From a checkpoint of a small mixture-of-experts model trained on Wikipedia.
Size: width 448, 115M parameters.
Training: 483M tokens, 3687 steps.
Below are experts of layer 9 (counted from 0) of a mixture-of-experts language model. Rows are named gate (a neuron's input weights, with its number), up (a neuron's input weights, with its number), down (a neuron's output weights, with its number) and show model dimensions 392-447. Each number is 128 + 32 x the weight over its row's rms, rounded and kept within 0 to 255. Numbers have three digits each.
Before each expert's rows: "gets" lists some tokens that make up at least twice as much of what it gets as of all text; "comes before" lists some tokens at least twice as common just after its tokens as in all text. This comes from a sample of Wikipedia text that the model never trained on. Tokens count by the router's weight.

# expert 28
gets: " |", ";", " 0;", " —", " 1;", " 5;"
comes before: "\n", " ", " 0", " 1", " 2", " 3"
gate0:168137147148117126120135077106071068128029136142083126147087151114162112099087150190102115138090086095133078152132138139113118085122110128141141152119159136054094196198
up0:122125113078062113108163101061087117095142141196085061108116088160144092124202139114092087138111087104133093167134100172149130106169094161144150167096131215127134108158
down0:140121079126164076103125097177131142101211137100116200095132146102115120156126146133170145137151184092096100137061111125132071103124148150085094156136171094115117106135
gate1:137168118091134118151103132116104134103096133153085150200107148176159114200102122147158105176163102121139154100221143121106070134109163129168173136088185140084095182143
up1:156168143136128154061110063158155119142131101083162113037145140089143176055166176108122119126122104079141097175126140092101157121097112142068121143158099111155113143090
down1:105143134125134180118133148087124111127112098143168131170137162108159188141110121102070175071151105079093140146179145091143127150121130121123128117118164113106108128131
gate2:112053102143072098163085097202180123075155092089111171132143107147104136126108032107127072166116166150147163106163108124111103197109096063116112097118177135136128123087
up2:101170102147090077145125126101156158140167123158128141115139152126119118171086124126154108133102149112166120133113106127120137160186120099131176091087111114178135126139
down2:127097136146153081109105089159115216138151145099045140115151082138157107141094162160103149170158106137126122117131155120111067091150150194169153156120155149146152170142
gate3:152136092169073034128149120133118100139179127182066115169079128184125108132154073130133075133168110126116120146116109182080097189106176169149109121080155164114051141131
up3:174090092156134089102085138148074116149166135133121102160103136140045145144158101166083100083146131119149144125132132155149140155086153197199157137089177146125052166143
down3:137138069074165099149104160129180128138123162106084106100121093116132129136105117141170064170153127129147108132105117136125111094095169121065172104124122121091143181110
gate4:144069089147108094083070143097079102130104135069136092142123138123112184130205105147138136127123157106160179098116154157131186181157133092168105159172095143173056152187
up4:140151128103145074164167106055155126162160150152141128121115180108123056171079138153109111117118219093128125123140153128122150097154122196160161157125126075118119090133
down4:158176130183165128118122098109116173206058093093135109084131149145177122164087133184099110147105093091105108138135131076097099166101089129125182081201133119110128136115
gate5:155179105120116120119156189089117103131086146175198130091096199130127174122151091141142103113148131109171102107131091144133115133164148121104113119085151121166149121113
up5:124134142097105201125122152170064136138126131161169163081062145116104131157098055142121067051169125135132109118151165159121135141108144163189135125175144154090132115114
down5:181155196116124143107136133105147123129110128123109135132103113166123136087154099151085107112158125145135096153108161074120138140111133094149113080131122055098128120135
gate6:088144116136123072106150176105118082127105087143124115091213103155166207176131134163116099207159128143153107157157152130129125111145070090070135171136123107160112117107
up6:172104138161039112124083105133108084124119139134075133176059144116129138203108197147124115144127147112113112145134149126080163115193110124093148095190135077094166166147
down6:140123119110109108125140132126147158160200123149160155139077104163139129090159122136079126121101085109132110129149088172087101093140146105161164109123122143087118167193
gate7:169099117092144210121106146100085146182124155135169060094130136132124108153127149016125112146092175119154129116164106104090113195164072095136141170136130091137086120181
up7:122128109074098148112148143104173112097129121103108162110130210062120176142140106124065128147147146107125195154159158084093093154150139150122115084111090156179101102100
down7:096114144128158084142174099068187122137143108145150124094104101097164169130147111122116153140094126176141119132136155107140144094160160133154091159162154070168116100200
gate8:080112133113117153124145131157174122133170165151133139149208182138097067122162133092106127074130110108158096150088143151124159121110120075105112118116196136175120122112
up8:133151144085181190085130090097154132124116069102133136168142203145129145108165117105097079126091104070132127139119168064138125103164170147160143054183164105173170139117
down8:110073081110151125125134096160169156114104152147124123101153125151111097161148157130119154144147189128126145087137106084082193074139130155095147131134101107106084126114
gate9:098116119102150153107168189137144100108095105139152108147144185145185168165126134124116124140120131095114147136079132142126131143128067126080088114121148126183149127088
up9:027128117124142167101090149157094148163127063081137098183087151116177124085101168199112108122124137095070084120122148105157129166154097119125166109175120135167144060079
down9:096081171111143136125148152150137191175092110146106097112161109172108107059155138158158126155127139140130131147185076118097078156190116122125134099088139067168133143161
gate10:130130138150085123085151090172066090120074067145167144135100167153176142104089137082138083134149111123088131087133163148181111093128107078143103203080116096124141066071
up10:185081140156099112105070174139093138052071135206168119121095161115158142140090178082151093078139084107078144097109121170099141103114157126187104154047095135141122072122
down10:129087175160112137170119147159082122112133125149104093116187131114163086127101135106110077103173160115068087134121138139097078142142140092117112095135116140127142103168
gate11:174118114120143098159107142119127091129101165092143131061093179095216210163131149086129108086105082152125104111146143108063130169198113131054126109153168101130112171105
up11:169065155119081162144091106134055114146086148148142084086082127114174170116161107179145117149072108144123093117151094095084130156231133148093135102164153112090126182109
down11:110105117147091106117146079133125107097146109085140134136145141068155109113113160138186144130096147113149161138155131123104128129188230179105137053152109135162145147076
gate12:096118132149074104084088083181113124100130142165109144124123092131112166133185165154114128121146096113109128076176140151088133138114064106079154176058150153098164131121
up12:185043116119081171172074097093122118053112138131137129133103186206063158113133151145156088090118121136138124170156118110125091205131126145118104127143128109073112134134
down12:107128162093081114089106182152088156094137128138113157157104111153077140079142121141153139142114079149104113085105145140210069120186101164171145151123124111132146099138
gate13:083177099062128150116098089170124145175167158103098127159112118148123141072153133126099070110174093104178158120139141174120107132148117151126108105106110145072147161165
up13:214108120202089151158132115144171108085098086117160136104098135125161148133077134174133168155135114174103148148085128069151124134091126090072088139183126137165100121097
down13:089101153097202077184093131115150133099146182124130128173120152123087158145119147148134114132106119084165169123054129136097111174110108101133123120149072183084123082211
gate14:172210125120104119092122141118138101132148095074136123096147128132119164159139200117050152090135090104111081138104106162107071132139128144141110098108121167161126194159
up14:125118131111134082169151105152090120128152130159103145118175126137109098177148092100102115161066165123168162124079146178191160209124101129131101143141149177100123070218
down14:094108184103130118109093066174115141119180184147084095196121115134157124150165168141133162071108106146124152155122154158142084124219157116084109179053078183147144132169
gate15:089169091166127132086108137111203103130150149161109136124073151182109143135118108105110142133102142126095135109045149115122104212124117111083131110111102130143098124117
up15:092143175194117080051081166093122176180095109173127101152110137112112140139112035199131121136081171220086170112118143156090098184132072150125117148150143161145089131116
down15:076135068166097163149124118125096114116144122094108164143167174146107160112112140164178139114128181185150156075166214107167140110163156181143125115173133114160035115095
gate16:123104117128103117107117154101146078101153128153136127064093155137113162156120164069142123078112122162122137091155087178117139132155166119108110111124168117144122099178
up16:131126125071094116204108179155129121116175127131114117095151147096132117151146189145102142126112079097125205147137108134141143115117113043082092171183158133144160120100
down16:122145163139132093112132094088191170077142177108125116174122105139125162106093091113085156140151105137145082151133133137163102162084181149117166219144119146113146119127
gate17:119098107146105112111153113127165046052070112119096137127068179128163161207121113101137134114135106109159148097087121148098120195103154043132092089147130163132101042089
up17:134158123135111159140166146131159109134176122128129161066148135139152129105124110148135169164087157147118154118127192115112179127184072083035146134167138099165091148099
down17:147091100176077193115113137128155109134115104073121145098161131082111069110132125091160155145105130081149094060117089089157109141130148115073172143163228127183100109173
gate18:121104111155149178105090098098115152142196138182155115163110099157189136106087088157077163130123128110130176048057129135119148159170107109133140136170088097138135056106
up18:112174148114176070160158163177068139156149138106122144136130115111136123119141142155156090196154150156089121138181119152208150132047120090128108156110096168105092158150
down18:079170112130125147121194150159156094162139154127121161105104177140098133117151125129113073151164155138143100159130108087141193109105111174138108114067149106141088128130
gate19:164141142135103092156070097121104114162136096116173084168135128119142109135131109107138146163204126130161133105150144176142202169110171095113127103158154071066097144115
up19:111157096111089141087097146111124155156133111114087187072095082132182094153071205091143097086088110112077116167113131106137119108099109187113171154130085152118073171163
down19:110119099125168112092116127167130165154108112149188136194167141118119077132113139099087068142091085100156162077091142105136143113143105123137126124191076143151108105177
gate20:119165117106096150109145076137080104083149088158137100142112062150158146163138082152145116214137083130166125179106161136185106237129080138111152202089114162120144084200
up20:111182148142177135116134116103085111075141155150130105133134096140126093161115080120153121192083145083181147165140153124142107186201099128096175161113139121156125092154
down20:094164207091125159142154126123120122112102141124092123094097069138131136137137097121119088180144182159094128122159174143120090062127118158143130149124107124130133187120
gate21:150174088133169116090111135178106123131141170135145155090150114124114107148141172073119122145123144162107146111127121126144126116086149110086115171125114117104129156080
up21:177083084111115104134092165124089104122116102097107162070131132081140109124106145143091129058120079153088141150114098115104099129062128135184086179184136144178131065126
down21:179073107104103160107154195072101135137146087085145112177098128180065139152157144171103163155091102138143135121103102138131169224135128112134131152128098150159167039155
gate22:104084112167118104115092149150135099126102080145111164092116186132045136094114195117183122146081159174149140106176167107096108162198143104126144137181182125173055134153
up22:234072139086140110151123103230101122118100141095134171131178121135163099097115151122137122144085123133098122099158112150193080131140195154170090134110151133074198114142
down22:105126140082140073132060106131161159104120119138114133154135111138100122175104102149160140159118118095105110098097150179134109119132114137122151104083098140120182176130
gate23:169102046177056123088136162069117133104152145179131113160066123164106098097162108099145101164138162148154120107136137078049109182115151104135083097106091114162119134088
up23:132148134150108121155008168151152114142095129107102133127150125181074177114110111126129110167119054186106111126192111144113083146048060138108158147071119204079170110165
down23:118131114158123139081124121169111087145110112109137139177147116187155140162148136074140107173142119171150135117182097109147126069083093119124153132094089120038103130175
gate24:074079070159109109180087089097098127106158162124139094146076150089107158150153080090129095084126179188152135084148174080187173177152169145129096192154168113128111144061
up24:163113107085091091111178145135131184126090105142072108127138097157147069141137129105133123146184102141073098203095109091149143107110193179176141186119113160145103119126
down24:105099154140105175170153137187128197094124112138185123094189082142140141158125163125117135076178152141080177140107107080089161142195105126162086089109181075095137043077

# expert 4
gets: " in", " for", " of", " on", " In", " two"
comes before: " the", " a", " his", " years", " its", " their"
gate0:168164158132098205164155152177145090059104087142124110151090113121099120124197102107059103085134168138139121142085074115186133156112079130107157072166203120149182136181
up0:145076140104139090139083113134138139113138127163105182166134084104180100117070163167141196153116076162133097152120165121117113108150123143154177122168032065142043061104
down0:184107148143097128135136151088109118122106209071127117123171103124112089145084167129133153039084157107117144149159142146153105151128165114094154154190148144107124168120
gate1:164131181172065195116156101167150117133102156104117098109098121136206097166136081093217191080140134151078133076107131162124160123180104153111132188130173126171125162135
up1:200145096082132139143137114133170061099177136162100059173101132144102127128134138122126132127177181091090129087110137088034093187077099147124137153111141031155106096122
down1:162112138117166065145170167062162078147116077100071119090127148112120182110148118179120096123106183127100158173178161093093087139096144141073136142131145110166086157094
gate2:149122103107088117162058112190041140171086064202142157124134176104147114176140095159127172110088142124139145179074148097160174161113087117115142133167162060138170093098
up2:133069136173155134068103122121164073156117133054101127186113085157122146120171170074114086103170191136089130153119165136135119124088139095080048155177085127125101164115
down2:095138091166143109087078102124135075153139093153171133204191154138135113157160132136145142175149078118162111149085135092119098140196154127162116137124105141109097147093
gate3:151095115121132158133096155059076161191104047154078114094098119147157174123138104124123148182156092158067163128174155114129133089155096065081147171137175134134124184179
up3:164099139168130161148066147143084138166118095065117155129159142097169143080135107084118099138106055115070161121107140100116123112122131149150094185147150165101102134127
down3:194158139122107093145189120127171112120124102159124109143094176127136134146135163155153136166163165175125125099126100096159143118141121142087135133169128074193083127137
gate4:075095081149075073104128120123111092088145136167088118133120136160129160150110165193143131083120129145121081135126113168119157171148130119138109160101077163148075160157
up4:131130111134146156126176139128149150119156096106119161115161093046133141155114101123127119114150129112147124164115092146102151146127104075114102153141095109141076146099
down4:130125117097082171157077117134147169145111198110112106133203137100123100106191107155149255154103141093135173112154112081105130157129173158150076066129139095157138109116
gate5:136121139141137104055154175113183138142105152063116153112160072140144093142112081141139157133124119141155136148090189109151126084160129074159096170153149116148121086066
up5:128135106070063108119206140107143139071151090111168146127128095156171133126164090173085077019118130155139091143139126180074077121082131141087121098079092128105166052152
down5:109071090132082066192154152192095088145158208171122157170122150097171141137146109117115095164104126099105126146187168184128136169127198161104144116157113128154117168137
gate6:162091113149061072168080118082113081095095141144216125104145172057132139102170098144135127129149174107163167104153123099130141114127136194129144093100085125113149138074
up6:114156094085106123143144171135116111202115146133132164130109124150139136135090113125138111136122132105140125160131132141150142139127114140158069101138155123122107095105
down6:195157116139099106108118095128130158087138121071178143095132119138145091119109167144099120109129092130131150159136160098188140094045169128112147113087090109152103175196
gate7:103129127167109106091142151156170159143127087153134119134144114118144132105139112134140109150158104109161205159091096090125115157098076154092120083113104162117156154083
up7:156139117169160126155067157109131159084164096176142148153143149172122178120051148150095185066191107151156087123148095204114167173095120143104119108144104162110058116156
down7:114112177139075139171126141146122077121123146074165124107138180188173161122139105147100085130120139143170131119192163136159134154124115081133145111125112095089106131095
gate8:112122108101099107128093148204191077086122191059137126122098192113123120102104143156118136111143140138107094099049149122116082122100210120129096127152101106173113144084
up8:139093135087165115101119027139210148110161124082155146146142103165130122103108154105139125120068147133093172123171141136145098188116147172170133148148173082122123129150
down8:141112189086081105051191152088140090100061089125069142093097118110197150106146126094139162154147043165052161149147082140128088156147146132171116138154085175134182131080
gate9:187156119132140106141120163154086129126095170180098122174126166153078137096129107111082103085093112119152149164110199073112116157162107130142129109198132138133151083111
up9:134189138112129208200125083120105109109099084125170116129166125161174098134081214179164161163134076140116100108112104173127118091126138098063153102084145086082150167145
down9:081098188123161128164141100123099091102114153124162135135133130171156122131123083129100100124086130141144119133212221161138069113155151146165117156083115107151109127121
gate10:139114157129190089144092159118093092084102123127106157158105111132108154155121110107099089171121138169145111128156193140175198106138110072131129106174189151119169196166
up10:101111190190142107144096164093150118098083165133104216114130122150092137163145042113117116141097196156109209116118151133130130137095131101150070190115184104143140196123
down10:096139148104138126119125120129100114161122094197169142141150138164127156115118091171129145140121105156163130164162050167175174137140131123073139103119073116140153057079
gate11:187169133136158192097181161132124121163136136140168113158132126109095085111121130123127066076104107121128139093073117099142096164112121110074140105140145158135103197121
up11:045105139105107103126111146126089170144173100168103191181113094101106127132116159138091171165203110102131120162153166131141111123170157119203150207135095107130063120158
down11:190160108149164107115111094188208126125086162076135112114129141088093120173152168095187151081094156135152149125098175126148083143095146174120133136101126042131198167124
gate12:115172120127108119159123089138181073121155091139109123126186102087085103080056094170124180142161133096089167098172157077115086175167083139084125123161164106124150126123
up12:153120124115172155109119089129105126145115109139119119080134121179071135143128172092133136082101106129092117186132142132130135105148177154128104098117153119117102119147
down12:128181115142099105100145169106126073092076089082074154155118093137114124105183103123147118096076126176181130136045138092115160155125082124152099082065157180125136116116
gate13:148146143113118109203118075173140126120147107103105169092072137155144132167117118046116091129071166179084127118115134128124100146148131173169122137102182125106117147118
up13:128133144121153136102210161053111151115143127135121107133196107127081134175084094116085133089165132158178148147133175121104151078126103111112166158139103119125157106105
down13:133143110116129206152118159127163139123073201100126216164064145130135051205106171103096107102124087141087076131147147108140130073140182136058198076100122141122129083141
gate14:162095110153067099105125090159116175106105050113175108089116154144176059126135153150170176190185130119120136186147114062175120154085088161111157161079174146077149061060
up14:132197099148216179153132151085106147153121200137162123143119159117138150130090145162105072102082047117165153118073117160121116094132142105135145129207107114128065139097
down14:148155135099101124139119141160098139124116172127127121141073126117163136117161150159155104096135131159087117155113179058116120085117116162115074084120176146199139100126
gate15:108127120177190134114088116157134126091172106119109178091133104124147183144105128118132139121109152119110149116091130080077108131085106167084095127173100081143182099114
up15:168067123132102113172119086190179066055137117158111145159111134128111121118151163168129110187167045167133181113125063135068170165130100111141167105147148152146112138161
down15:140140135129159102083158115132131112135113157127125137096157097201156156103112181148108104135177107136096123113150093065136123171144193119158106163135117099146130099146
gate16:123151103090146128147188123096128090124123174184094083127165106177125116121140131099140103109095127107173131157162170123113147098135201117128174048102089100134128101129
up16:123112121168107111102126114140141137112072106125100171135113125061109113154210150087129130171093057104106107157139106135155140134210118125166187244078132178146161142138
down16:107166198139146162140104124110125141123131160130113146134096203147122120113163145104164125151033076074111089105114131097108085149115108167173140139164184073096148079135
gate17:122183118151123152074126127192134105168118110072114150131147151179131103140098126100142156085102141111122129145082156145142126140074105139172057144200089131125102175102
up17:122090072211142119103112087068068183162135147215119155108099130107125151128088067180087137212138136092196174165128085107125112121104117159105103115094160173094096141123
down17:125193118127159140108078127153083157130147203097155148122131137161049111185038137114098156096113146113125098163139115142135185061115109100126181118147134089056125163160
gate18:079099120122116160148150159153152105142125113122102150105117139121166115153096111084111109150150126117071109068134046116120092235089113046114083115136167176156159132071
up18:163173081160090154102124133152173130124122130214176136135072159130087087147143177182151105123129104099172113115074103135129138132128077156102119081147159118138115097121
down18:128129033084130080089124163112143113109149164205128156143118107117096127166149113129099092141149144153099094092176104156168073126162142202173163120041162131128149117141
gate19:101151120167153142117148102244107104094163162146102068100114156138119062112172129170110142137148094100081166102052175105170076158066175132104117087149101207118121117061
up19:085161165054148139093137151096164080103078127136083146130080106146159085075120117175112094088095128148110101143169051160159099131131115145195090166180159117125128112127
down19:137124123147165090115212122141188113124103086162125110138132137105131114077138076148078088098110086151063092132122155072123074133127065102149120121100112118187196124120
gate20:107157158125126109080133068206151105107133194102107127113145134156108117122151135165084123212161178112126109093120128132115108186089184132183097145096082085127115110137
up20:081149153146117076110141104078119146126121151148113151131123150076132191133116099152158106131117084133148147097089132167128131174172062118161125137100110164165123139130
down20:142114168113148189136045076103128105167105121105146151120106141202092152149121091121130157115147177118181074172142136134162185123132132161092157153133085129148129102151
gate21:145165115117194104132152103083097149175150172142139116096143108174144130102104115088169132200154181093177042120151116152124116077158103109063175106129097130114136120115
up21:139122135148179141127174171117159114129138146076125116163123128117073179064169111138202100190125107151127124218133131106127112145094146167087097095154126096149164104081
down21:118151081171115085196113095099112131157166127165054069134132111110137061134104126206137120130145106079128156133165128136102138141143145087066081117139114154232110100135
gate22:091145160056130152144101158186161117132126157150110093144055152041150111127121147140128102121116098138134125150120121061209134187139155090205109087132069145148123070149
up22:072112116085105124123125155119148165108133154113185165135095135197085183127161136116150126119176119122118117132158114122081085155105167151127090081088081059162077112120
down22:128058114143146096050155151103133093112136095143083092100085104075153110124118174118118173188094114099082188040104117118104136115144149074171078145155103113145142210120
gate23:129127124099094155123090081190091106092112120109153120079158153094197076120090140128141163111136140106113136130092086096103067113088142134087115099118110134077180141114
up23:119141135122130172134097099125050123102126107124143107092182105145133143102089074137112164072171175076127134125146107113132048110115154095126127188100114161049168110101
down23:161123173095154169117109098136119125167136110095179147178155102117127195093102146126076127089120140114171097142146093154101072100083124083092064114190144120071144162087
gate24:104125103151126118122083118078074195184114091126098125125076062115140136026146139137113137100164136096154188159129084132151045150120136153138145154180157141093155100129
up24:106187141087182187127188131136139125164157162110107133167136140152132140187099126120080150131102199136087137106160089106136142120138095054156104116136138087122113100153
down24:134130136131107146162108111156130176117156159052132129135119141132077154159110131085108175078135115172101112115155084099128103173155127088121145152160141130135121123136

# expert 20
gets: " 1", " 2", " 0", " 3", " 4", " 5"
comes before: " |", "th", ";", " m", " km", "/"
gate0:155156101112092143135138108112123122121093118101154182114113159113080100081135180140125074140159121109126137163131184074111154183116141143115068174134140141148119104090
up0:133072123144155147146113133176120116146154136098107069103123122122213032180068086080182092141061138158119134136100104211138154132108169082109156086153113135084148177170
down0:156113135177104164143144141157139078089157135116076130180152164126137061133172133126135172131114183111117137141114143160120129159174059124150162109107155134063204150183
gate1:116123085128154171054136113165144099165107090111060135164148125182209130115141149134114132111139127141113133106107078162149138132199142180130214116147138147086121132117
up1:117079108138111119169043176160126059131145142135178143163148126147114099150148120166146096132110118154087157125138131160126124142125113116101079149139103141097157133113
down1:118121171092112108112152159076213165143106129126112169190147142154131183122118103131111163128092126160089176182126126117075137101147135118174123079137094179103121115095
gate2:168146084151129185141126140111147095126134099111090148135071152119098164072151172130116095123118126156165152141141206104143180147103119157119085113105128115126141146154
up2:070123136159079090056102145118147171185100170103118171136137090133166126129112118137167167208149140131091167097110184162119118135109162078210147165149117149117130148135
down2:118141135102115127079154104212067146113128144084099152114129135105164127065106145146124071142062046121153098032155174146079172099171183103144167132124138128135148124168
gate3:187136154195105214106149133099062056060086127120076194069090219149130144103098125160068103102118104150144083130138126134162058135122111073132112186173142100168146165147
up3:196107149170068220114134151109096030065076087153091177104077182103113164108125099144094152141131103081116106140099123163122060197168117115112091143162129128177130137144
down3:147092156143124175151153099065170042094128103136120148064127114111177183090064115157103102103174189138132112146127070154132143196143119109143095122136161110173157152101
gate4:120092136136155152148123083137158112128102151152154153141109124151094169092134047086123130142152175155148118092087110106149078189157133098157124158109174154093176097130
up4:109128163125166121156172117139119154078194129085106156099116148157157109169068144149170131097125134123097138203158148133193100090150197139131118087121156118083087163128
down4:141171131159090153161106120082119070123143123165157137170169125120104072052170138154114109129107125128168078150134123190177169141148160147164124143135177112124122144189
gate5:086056113144143049189150095150124119188066164129114106111143126138120091136119155102148105092158070100126144150156138171093107093095116179152147136060071093151128144067
up5:109166145076197096115126107094140122128169131155072137078118087128082147150082148139131089135108178104122118128159110128103144113105119100120164154113114097149102093126
down5:098125123149085143076151081082162124136119130154077124111131154083162160135171134129125091128162090110128131156146136102124123091149105122091111109132156109114156135072
gate6:079134097166121168121120062078105074154129159111132116156148107170083148122174151076143103119155153119149122125179176118058143179136113131079087139099141129103123108145
up6:156134153141146134092168188160172131099114150081075107150140107118146120113115097171104193106103130080139119133077073141117165109144134127100188113167120191127122147096
down6:137121093139118169132071165154146136141143172053129143148191167154149118113088175134171148067119184167113147143084137129149146182148122149121139110121147111111124109106
gate7:151095152161119163088170140112170139133109139128061135160087110129120186149221088162133155134122081135139082120143133167161127097115075140119121172132083169152111129105
up7:069115124126122126148151129109085132180129123163091061153135150152146110107139111173150094132073116111127074140159129161132148139126122146096154171091076162138144159065
down7:156125126155163116180101118153134092094054071095132143124057098108140126147103119130101143120173122147094095135079109140116096074127129116167142130153105209089103119137
gate8:147108084133156125185067148127109129134026140137204076171121109115196125110130120117112124145115110121068158166116130128150089141057100139067133120142160131126129109133
up8:146089158140028167093137146152065202070113125128086152088183104105149181156171136144152124103059105189159121093157101158095204131163101143112122160115086190100119129154
down8:111135121088146140151145085163124123163136101139122128092105151167120126142154127115137106141095108137125098130092171154052165056164108077145128165133096104141139125159
gate9:144126169166110155117105139160156130100094126125098166169140161175121154120032103088113136152128119118093101108148122110140081204168100112147115114107122115132160088129
up9:136119167137138127100109114163127177174130161144130117162099201154117129109176102090143122198166142120124097194134159134130103146170114102125133151108146124192122156153
down9:104143129156114096124132176160149113138170112177155119116141076136137122089103181081090077079130158163089157098162148106192134097133138200189197110142109126124147177165
gate10:191136108160093162073219114086098110081094157136128174131153184127158163102108105158122140212114148127128092111065126104134138109141114110120127115177103155144119150121
up10:077051096113158100132060151095125116097175146071099118204112129179130110074153098155126102075099074134120150155149164090104069119116195153157103104148143094128102150111
down10:094134094100203147117144157112152067122131181097111131150115112130128111117122148163083132151139074125080116117109120097161135175208097115105130130117054119099154128136
gate11:072143077093145119111132146163173104125110155132131128079095085113210108149099128161113072131154117138123152107061118081160100112119162081132079150157138177122168111104
up11:125102073148152144157085079138175099100159094162151134105092117154142097147097200132149151084152065079155157120133168123132114085064159129150201149088110163126125152096
down11:133123137140133168138182091061120129133127124165102122132148113190106157121127163142136103134136139150106104189200099130077113152115154115126132080118210107171145139110
gate12:128155140101087107130140111195114095126114129113164156118155141201170117171135153113152163116128114116128149144113106105104101099129149142137132130137111097150127135176
up12:144114138093102116129187117208074027084125136154122152089189165195174113164088094076168161159134121099099111142147108112125068130179122185162193137105129105170118111149
down12:145133117103157170130089122152115125123178110201146142082141147166145072252147119155143165125176124182114167116172182104191133111155120132088150107114086167167123110127
gate13:143135110091080127147175125151118137138115139106138138146081148094169128121164118140154099119097130129155077121036162153107221140079138139090158087127108111126196124054
up13:114147086115165103134150153120121145169159123136080060073131108164055147170115140117148138120088171131119119121172167154126167131213151132095156105126094109067186109144
down13:166156091124137097137130134099130127133109117157153083103156136134146132163098098115162161103207164147132073151066135151096152100103141163129170136124102113129124171134
gate14:167123166068123174136065144105139154112144144122169101110153159157151033160114116174082128135163124124082183126129173119140111130130199157135175124146166096071182196120
up14:076134140130179097177122122170138158175123119084201146112160111168212138151133130093171125121156097111135101131162132126098183101085155073067141103109127169092129088171
down14:183116126121101143145094138105123117131110065150136100118082111059150098132078078101097096139122103125111065115087150144201180130174113158180145142160119108162114151154
gate15:151117095147162082131139155141141134137166108138141127054077156137102138122145146168127125082178115110120071153111113166090136110098174167178117118104149104109105123129
up15:169143092175143091094136062196166073151158145099124060101125153134168132143114101132119041141103139125116085139110117133122143096137151143161105122076151135079117117110
down15:140117143134185175115109140148192159151089183150135175084103156075123132073145124116056110039136151106066146115127049154106101141145100173201112094113188100126091154166
gate16:104101161121061159113100112136099141130106139132148096140163147073119117169138145075130108105155112181069117131107109184136215143131150118133153120140135106077151080127
up16:132121159111094138072084178156098101131130130087103147130137215222131178094141125139148147152043147146136167116119105095069126168191091124140177131107210158165127148129
down16:150072042140075164092114152107067095138121096066164150101129163084111126121131161159075120161100151138126149185106186160112103075148135132080129126146146157143091132167
gate17:140148128118119138101076064137143072197061138108135145104176169190069117129096172101145091060187154142136081134159100120105133157133133158145187133128163062070087140146
up17:143156151133120111065152157104176110170139103067165144174122177154103201084157124178111068120169099130133119124154126117116098117124103162166117153156162106158158074088
down17:128154155149180131144114120169155058152122165109154134117172146151125127116107173134114055097118104126138162103116123096125094153160138117132131108140128103132125152099
gate18:097135145136120126101142151156116096118127182185116080146165108109129046053120214185167148118080147108108147129141080151126128144106131109125143162129102221148147093162
up18:145116195097147114118139139100095157129142112094068101165183151133166135128132142168131094136141145077131121143112116141211165108146155159117136143128165106114144113047
down18:134134104112163107114104112122129139202147054139147145163109101166137173152188109121127142087159101131086109171117173140148172114158144165169131121169105144137110094111
gate19:167111131104094126146061135131130146083133140154104107148099150157122102105116095154121123198136052092093146119118142098168140113174136141089139145133141167132157128138
up19:091166136129098135113148086125066141168106122079159132090098144102073096128136135156124160101087162163154111133122123185141118062121163111162114177126095163110098146192
down19:187097119076175131095145147145114091056160042147130093110000116121131111201159079142075103146178092144089117123117119105126130124135091112150166120159103138075153130090
gate20:103126108096154155125106150176156114106124117111188121140137112128189134127113113160134158156128120157157159097156135120092129132130095104158126092099169106098208136127
up20:089062157142086129161131146152116159211133133094108099155167153077153132189167089161129129167129129126140162066132168174093170102123138157216128143144108164094094118143
down20:137132139124202178094170137169129143149134131135108110127103130145106132144128080151124109085231089135132088131136109118152089150096154078112111115058100110142181120113
gate21:147085108160119134141062110184148123120160117123147161106178127131125142138118151160144165086148111167157165084091095180157133120126150171111154182135112185095168080135
up21:207121081048082093143178176119070115073218114094104122198097090099165115122142140138094062143070132137100169144069159119165082147106154151163108149143121150148102139154
down21:130134133137087176102093119112128131128138066112119145121092124147082137102167139098109117105144124118095130129132108126059177099144132178171130070160126071113125115086
gate22:115158164058099168117143132115128112049160132149100117060126159180145070196116122140136147079209169144119125155098078140125172152172125128140177157122151158084105090105
up22:127104183128130119152082126108140101111175160142137130093121170146067114179128070131147138135177149089155190133116082112103130107112122116127144101117167126089114041106
down22:137126111060134108132124152170139149127091141108095101152174149153103197131163147085149145161145170143115115152153122143112168163149134159141133137160080190174114183100
gate23:133082158100156151182146150169101141046101155112172122112157167132157082089138144106145104131157134101120110105086171080170127087117170138175081102107148167144152155113
up23:092090175108101187161091159186113163125121146124192138110185155099124072161181122157138124115106172074087108130071118139155161088115146152139133115134156200108106153145
down23:111101178100098095135081132122133125136186129124103098110163157141132174133092171132163072087100093112126168151107137155105116134078142119121114110132109099078173120122
gate24:086184131127134144109073145149196115135154116087177216075104160144145147162100088091129071050153198155116142147121122065174150138155153123134086168132143125111114141147
up24:154147034118147166200116048073061112142108112178126147101118194180147147166170149170200119122127169167126180134132174100112118185140087134083169103150150108088174099094
down24:080125126122086132162013107129121087130098086132096086114100120183100116087141091103115122115163162171145094143157117073130110200199135171134192141159126102141117129137